{"num_hidden_layers": 8, "hidden_size": 320, "n_experts": 64, "experts_per_token": 3, "d_expert": 48, "d_shared_expert": 256, "hidden_act": "swiglu", "moe_layers": [0, 1, 2, 3, 4, 5, 6, 7], "router_score": "sigmoid", "normalize_top_k": true, "routed_scale": 1.73, "balance_loss": 0.0079, "balance_bias": false, "router_cosine_scale": 14.0, "init_std_router": 0.0108, "lr_router": 0.000566, "vocab_size": 13299, "norm": "rmsnorm", "norm_eps": 1e-05, "tie_word_embeddings": false, "optimizer": "cautious_adamw", "learning_rate": 0.000834, "beta1": 0.9, "beta2": 0.99, "batch_tokens": [32768, 65536, 131072], "max_seq_len": 1024, "train_tokens": 318900000, "max_steps": 4901, "dataset": "wikipedia_en"}
Below are experts of layer 3 (counted from 0) of a mixture-of-experts language model. Rows are named router (the router's row for the expert), gate (a neuron's input weights, with its number), up (a neuron's input weights, with its number) and show model dimensions 128-191. Each number is 500 + 25 x the weight over its row's rms, rounded and kept within 0 to 999. Numbers have three digits each.
Before each expert's rows: "gets" lists some tokens that make up at least twice as much of what it gets as of all text. This comes from a sample of Wikipedia text that the model never trained on. Tokens count by the router's weight.

# expert 60
gets: " the", " The", "The", " this", " It", " it"
router:481511497487490494490506530532501510481473497487453545465466509510506503427492562489473491472522437497467539465469513556478507519526484533523522546479483496485493506476488542487466500494458539
gate0:490488501496494512458444485488496556461480476540478517540506510488493543545491493512441499485576512500491492516485511506505502547502497477508463515505502489536491494523479479494516495507459485
up0:517519469471502501538474528532502466516465522531508500523488524492520514497575518474525471491481498508489529487485523523513494489501471510492501486504483450527489488469505508452515493534494542
gate1:467511492483529496526514489524504481505480512501487509504505480548506447517450533514466511485474516512495528500493490510500541495464520493519528489511529420541502493489520517447500507483467531
up1:467537498500551511526495490523521502515465510496500521482480496544511470510476508494471518517481488513472544485487498514492551508475509498523531503476522427510507527470486510480519516477513514
gate2:507521462479515486425493528506491526509513545492524508510468499503505495508500525499525454490552474505473510462506479533525491489481515509506557490493521519503499490476481531497525492489551534
up2:506488492533490511488481492503500523547467461508495492453484522499524459489475483467475480483498497495512477530488552503513473571499507544497550474486487496519503505487505453493490493516508502
gate3:516554501507519512471534506506515551524493541468470509470451503517499487465497500484535460481492463500492509488484502538500482483470523516487500490475524522529510518497484481544506492533489515
up3:508519501508498538456523503531522513522538527509499489488504464541507444467444530490521510467494487492519549448516529534486471523501496506525534488505499545490501503508501480545527495510477490
gate4:509508510487513530475510545517509514536478514461479514532498526533522458468458503490493515461467494505530545497471526519505535528447517517488519512485505516481505464487509473478497530463500562
up4:488503512532506505483518484461476460474526459515536483505496470482483506515506536532557480484522500497483495469497498490505495477496477522505559511488497517487518541508488536456519477476499502
gate5:508513462519520507545507521556506530535486575499519497467475519501513506513495530483456495493481496466540513510471501481497525512511477472511484487482530532495516511488526536539489519491518476
up5:477524506501477475445501481454488510540504529464533499566451498491510538507494497498523461505489535524449482515498521485513459484518492501500487493509483494487468506472461472524482463514523512
gate6:555471478483554521514519520502515486486477504503555501464542501504500469490497499505519496484496467509441507536490497502493451519496486501486512474494513476540501479483502491516496503452469488
up6:559492485494528522523473530513523496452470505467489535482490514530516499466509469507528525494516525522532510496472557539488502516456512464511513492457522559534499451524517463523518548478465548
gate7:454497483499450491471446489471508513478473527545565500531527531493492475540524489457449475516513510478469486528500512484509461522524501502509479528508466436480501499523490515497501477488481511
up7:460504482498501499490492490527497484502471550519532500483532505508504445516455502477486502493482495484499514511518532519487469512557500485494493510539468449487478488506496530506491474522475493
gate8:509479500493478481517471492472495504508509474474516493559510504477469504539526515465533528479477518483547495484498494467549462506448483500499516529513533490478508547508490445494493521507540549
up8:492507499512439494450468493504452479529483510518494469498494520477476548477512499488464448501496462477479481522544491469518525509518469496530481506464454531509472529496541529500491446523526482
gate9:443528489486460522531531522500497496499500475487559492574474475528492488516493529481526491472502480506410517518506515494468485499526504527479486522504512438468515545508495492475476482512499531
up9:471534495482438495568503524494519481463503508471527511501464514509496499525526521497524522500502492523429508511475489522444519480503524495482494493500515496494531464477499495422505503515549511
gate10:479500498504516516496507482517487513476476478501515494481559495467479517481550484475524528488503485499497503489500493512540517484493484503494448508488488508511470545477503500490457487478516529
up10:472487538502521518545534487502511516488493476525523514469565484518509521490507476492495509500484508488486496485478515528524504477509512510496455507462505491515491516463471522472440494506487504
gate11:522540502470475472565516510513507499487506483485503516520469473506501538508481528519492477542475543508451539488485482509492500489508489465521513486501502495468509535496507481481511499525522520
up11:498559515471486520522506510506496466525544450522528478501484461529485453533444502553501512501503485494444500468499492502506493504481546536512508487473521464487488495497473549498504525446468535
gate12:512513481493452534512507505493495557565499549546560486493490506507472498539473511469525413495468479508491469506521488508499534465527477500475498495544493471544513536514493573488500478506506529
up12:502511494501554508514480471517497468467506462477448485472506446503483481487518525569475527503513510505511524541488485467499467528511495483530471508494488483492474496531494485538488475516438479
gate13:489505529522502477488447486481492475526595504487511498470495493458488530489522467540515471495445507503486476461500466501524459501508460511512498511459482497481493551487497510503497500492522483
up13:480547493513488467500474463495453475516465465495504447513484478444477532473482510520505488498478511473484481493524508477526525493483489488565476510497478487506487512459503503520491447509504456
gate14:539524493506513496501508481496503510535483543490461501498510521493486577510489500510503483505494487499532511481497436499511490474539468498506471477517514508463487521464549511530515496434517478
up14:529520512479540489468485486502489520524482522479424524502483522483507568480505522539498485521498493498534530432449480530533496481491476503521460469535520533493487508444506497518527499448508462
gate15:488482538474504498515505537493497468493524507527506503467553509529506457526467486484507486499503536482532504532516501480484516533478500454502513486510510439497508490512505486542512509540488496
up15:516499463530508508515494512518495496550469494451516500523457471504482519463526473498531485502527503535529514468503486524519520478473517484487504480494518568498507512480512478481501521498542509
gate16:458539523485477494535523499475493487464508479483520499530518518497506578479503506524475504476458498486445530557498490478492495508532478472509421506479501536513505492510478468535496477498502488
up16:506495487517539457470490495489485534505523505523438487490466457485495470503509494537528516536525507505526464450494523523519521456464521510523534532539502496520494503473501506475502507514503514
gate17:536530522523531504490507497475500520483462463503499513509500485494496526440499520478518507484488524490473504533537552497503452480506524476503446495556504545487519494512532493537494495451452523
up17:532472524465527509474456476563509491548489486502469502456472512477502493515462497560481470519475503522500522452461487518525529508455476489500522501486507449521508448478484506476532501526515486
gate18:464457487504505484484499448479493540514461533500484493582510525476528510528517494477498496532500503504486534515489486504521479489503482492468481529511476450484482489521519529515538479500505499
up18:454554480472487529499475505511506536509501503514458504523470517520511479530486497468449521491507497473468501540487534546518490525524503513503508508466502501520481449494482551477503475455479508
gate19:526440429491505524496532508501497491468481522502536504486518517495518534514525518492485491500513506505555503538509521490490543516493527458502491484523533531515468468499500469519487503522477497
up19:519458429484515499534524518530514493471458483488482515518465535514521517488533496490513488514524509535495525507507527517489503495443514467483508478479530499488496475492499453516510500531510526
gate20:507528482470500540533489526539513499481494547535477506491498497493489494519535501425509510500537471493484508535484506506497526489513498513474502505489500487528513467513509543499513517498487510
up20:526477531510487501542529524475503482518518479496514498484524500511499459502465461525477542495466529509513470527483501504483515518433492486505522487472491514514502492473499465500494534477520559
gate21:446478524509440503504518518479511490520499476492538507492475489529517518514543489480448476521523479504472503478530465478505496518496525491475484463529469497505491504491523486507475461539523484
up21:485480529469456460564508521479495486510488485477527536547482488495486508444535513470493496503501528520493542498512510524506474490483512510500506489526521488492496505507524462511477482491475508
gate22:501513511524497513497467509481507464508512449502482505483515481512509467482497552569540505480489503484530501506510513529503519489522502492481493501484498485496513475455493508490487507504509497
up22:503475440534536466503472517455513479482468447506518510417518512499501468479459493539508558505524554515539503473507516485503503477496505476512517498482500468499496525481508507545524534468494487
gate23:516502516509461538482488484517506488494493493489543511519417466482502449522470517492500484459495503527491537490494543542500487550518499517507544517505515498486529484480475508460485495504510538
up23:529519499521557558508508506492508521518524584507488499518506510496512554485535486476514455493474444504512503500505470478491505497505499508475518479518523549502507495518501483512527500479534486
gate24:511513507523512520530546477474507474527508484461501501489514495490507491501499532487530522485516449513458526465528538454512507529500506569485473541499472510497483493498489502531522505516528505
up24:474490483543475506441491494509490517531532515508540483532468480501493523505506454517506465500497512494531487506508463501525484479513509498517507492487508481479506557499529486525491470461471477
gate25:515487496498490514514474485522499510486502522519480510534501490525530474581496486485497518537564499519526492492494465506468496479501513501481492490492506515483513488553453460518523512499482517
up25:488515513513473532487452522518486484478515513522468492513500498501480550482549449508496476484489528497512469538496511537521531480483503479474504496494491520530507468488478497497485497474517469
gate26:537500551484462502506461501507497497517491490545488497529543488496451493520442531486509501502514486524493481488496516502507506491508496500485518488522529499521496527487478493472498506536479522
up26:490480498483475538495499513533497517533494490538477512497552522518483494486462532502463476504555478506513524463512507507509518459484496479486485518478519487476500506503490491538500511515493507
gate27:504513498466518492512451507471506522477508509501515510532514545485508576529595520511505516524490474478465503492468464476503475492532464487475477512485518536497478490527488473473486479511482499
up27:529464501519507520488468526500493470487533522509445514494536492498483502500532477473522490500521515513525485504499432490532467514495495505488469526483497516467481480515492517484494516520483474
gate28:506509522474520503468492521480511487480489491504523506471521498542506496516464526506511473494503510504486498478485484505499511467475489484520543492489536461517494483453474502486515496483508538
up28:549494530498497507485492519473489503431494466477497508529479536507497520487547488521513514495525537513522479507495499514506505503515503521494489530523511543512471502510479463520501466513483496
gate29:552471486488514467523514509513502538476521478467511494501466501511504513498494452502489507494483519510511524539468512494494518517443513477505500485470526561521514492499499481480490510500485529
up29:553473488480517498522524502513530530466515528466518513479459505506520513510523463501475495506493489510508522546462477498474517513479497484496513497479545533535522471509510499466488511487507530
gate30:519497496509519462509508481499502525502490514482520493527528478489487450469515476495522527446487548507518498549495494511490517511434513531519545504478466505497498505475532481461467517480502541
up30:511490466467547518481436520545520508510475534484488512489493535516500532519529479513482469526535506509517537502495517487501507514449493473494505489523473509458498461498538463502506486452487494
gate31:471466489476517484468494513482505556484470501499484509548509528527503542479559513520482507544504486477483522516491506454485505509464475513523469517478501537438492526510505456530482518463504486
up31:495454488475543507465486512478506514494481521519493519483495534510502528478549480499503509539497486497475526512473500460498481539484473480494472483438495537493516533528506476488508537467510491
gate32:534501485481505510514558461491499510497468517540468485500480541494478518483503501507547515502463525469522471499525495513502500480499498498490490485509485495534480510489498504516491536505489521
up32:510492494529484503495462518513496473498528491498522494527507489513509463530501535538477479497516498512490528452493515548501509505465523498491522486483524521480504477464501468465496491492512519
gate33:547468528518548513520485469468505522469506518514528513513555524513502474540476493521482503485517486508492480547479479456465482520521503466502502510541483471497504458528524530449519518539498452
up33:474542510505470510480498527520508509465506519505505509498511493525504500542479514472497494507516472503520500482485490496505484515552493543507522456487499490480498525505494547509511480512515503
gate34:474552541480467484477531509524512516451518461485516505551452484493534524489495532490519493506507513505467510514496507507483482495542524538475461464554518466465511515499478477513490426537510491
up34:511505488520454539490504530451489492468503515491491504493491477528497530513476529540523476499486517504493512494490520546499479490498530420556540514522548505433504508514527511510496472455490514
gate35:449491507514482508494493483511493505478460461504476512509463543478493476479472513519498515498465509515471480487495517528514512520516518455502499535507538493503496502468492531498509497524507501
up35:495474533490486528521493503526504492473486455539461530504514521498481476500479500512512524498436523507478517491466520527504516515504513494498492542510528488504513493462486458477499527531447501
gate36:483508467473500491515502529517526532501518560498533510486494472526476495556465520476513490511543521526527499477494460524494482471524541488508531470461524483440493502509493519501531512475489523
up36:516484523522497504440489479505466476483498493523495458548485525492521547454508503525494509494477498472518475512511543494517488482496446497514472524544484543550494483504535525477474461484500488
gate37:481470467497487538529532497526521480501495539487546504500491547521503501534437515477539488468509499494509491478501547526501488481470492502487519495469509487512473478489516503510514506503479516
up37:515503473508541528481530505504507523490476487488539505473506508518523491502449502511493485529502509528548486492476542494519504516505505504517522509493533531485465507513525528549482524459423491
gate38:482512502487443514453477525525500483503506484488483500468504463502479444521462531529499505513484475517538541493512481523474507475509531515518492501483470451512513499487514552465524518511497511
up38:510480517518491473511557509523498489495505514513505478491508469495533555492580494500510498501501531493473473546489507494471525494488546514497474485522503527509501479477463449499477492533501479
gate39:502527522474502516503464547484516489496461475470568497510523503506506470524505513466533490477499540498516484468461519488491517541436465502490506496512505503497519492516501507487521506529495521
up39:511469491505547504498457465485500460518549501475487504512515490506501437511499491513531483488505504505525520439501500530533503473451505493511544525509500476468503466488521471512541486469487522
gate40:516523512467456471476503515506512498448493487476472509545472499517490565492512531513506490476534500516471482504501483513481510496562519445508533515525513527445488489508538492500494459496527471
up40:443544492490509514488479478477486484460477434504474501534489481515510477478464521519533509469486528498430513466526522520493486527582521483506499523496477499459503485473487526527501463448459477
gate41:467534518483448515496524498476493506493549538515540490497494467500513518536461537489502482508497510457444513512506491514510489498530497472515506497519534465474479494500496512505486489507514512
up41:520515504493526533490479497530523529499470559496480518470506497504495537533471507455464499496519536517492518533477528544487522477474534447486514487479512509522520487528487481513504538542460511
gate42:500484475483530484478540487489500501491489499484522507485472511490512484484519497476512497487520483487503559540521516516518488517469490548543467516466524502484477515483519506555474481489496516
up42:544482488532481537542502533509495472496517525528513476492554480529506505530486514538486484481500519471500478460493525464492523503517500502473541510492497502454495454539516520526508487472512471
gate43:508466519450514459528512471479506533485517452491527509499474507484496505494498500506499479506472489534497500439501500518511501495463490479522479536474516485494496534449508500475497503462496534
up43:520470520481474512535532510480507452518531531510508508485522526516497477495476486477486481493482506439432507524523543479460513484531497490493488507533493495524518474540497527508502506480492463
gate44:523509464455510491487523518527494532548471494462477497462493518513480513460523518483519506498502488486494530501502518504516504492493502525495486514490484497499498518457510514560495491499533523
up44:536543491452488477474471532515504518504469510493468502545499548486500488503533530454505499501529503501504534481463505526507496506522458513494525492510490484500513479538480539472546494494499514
gate45:513485516476503519494500495508497491500491465462536522454496517531491512496505498517521540534508492525474506506463505504493528537475519529480533469476498453537506516487513515472504489550502545
up45:515509529532496523497574473481487482474512536465489508512515481474524474465474487494546501471545495474495497521509522503493491532484552518498513511508456475497535483492458517488489500518502497
gate46:493499510482505511533483492520507511520493500534475510492535514514476474569515528479529482511498510514449500489471495529486567485439486523486492526499478465524491469519470484481500522476529534
up46:462523450484486489531573521507506445531475468488550505488488483501501503475464524514550491510459504510453534508503481523502525471511533468529518504497536486508493541485521497479511482506516504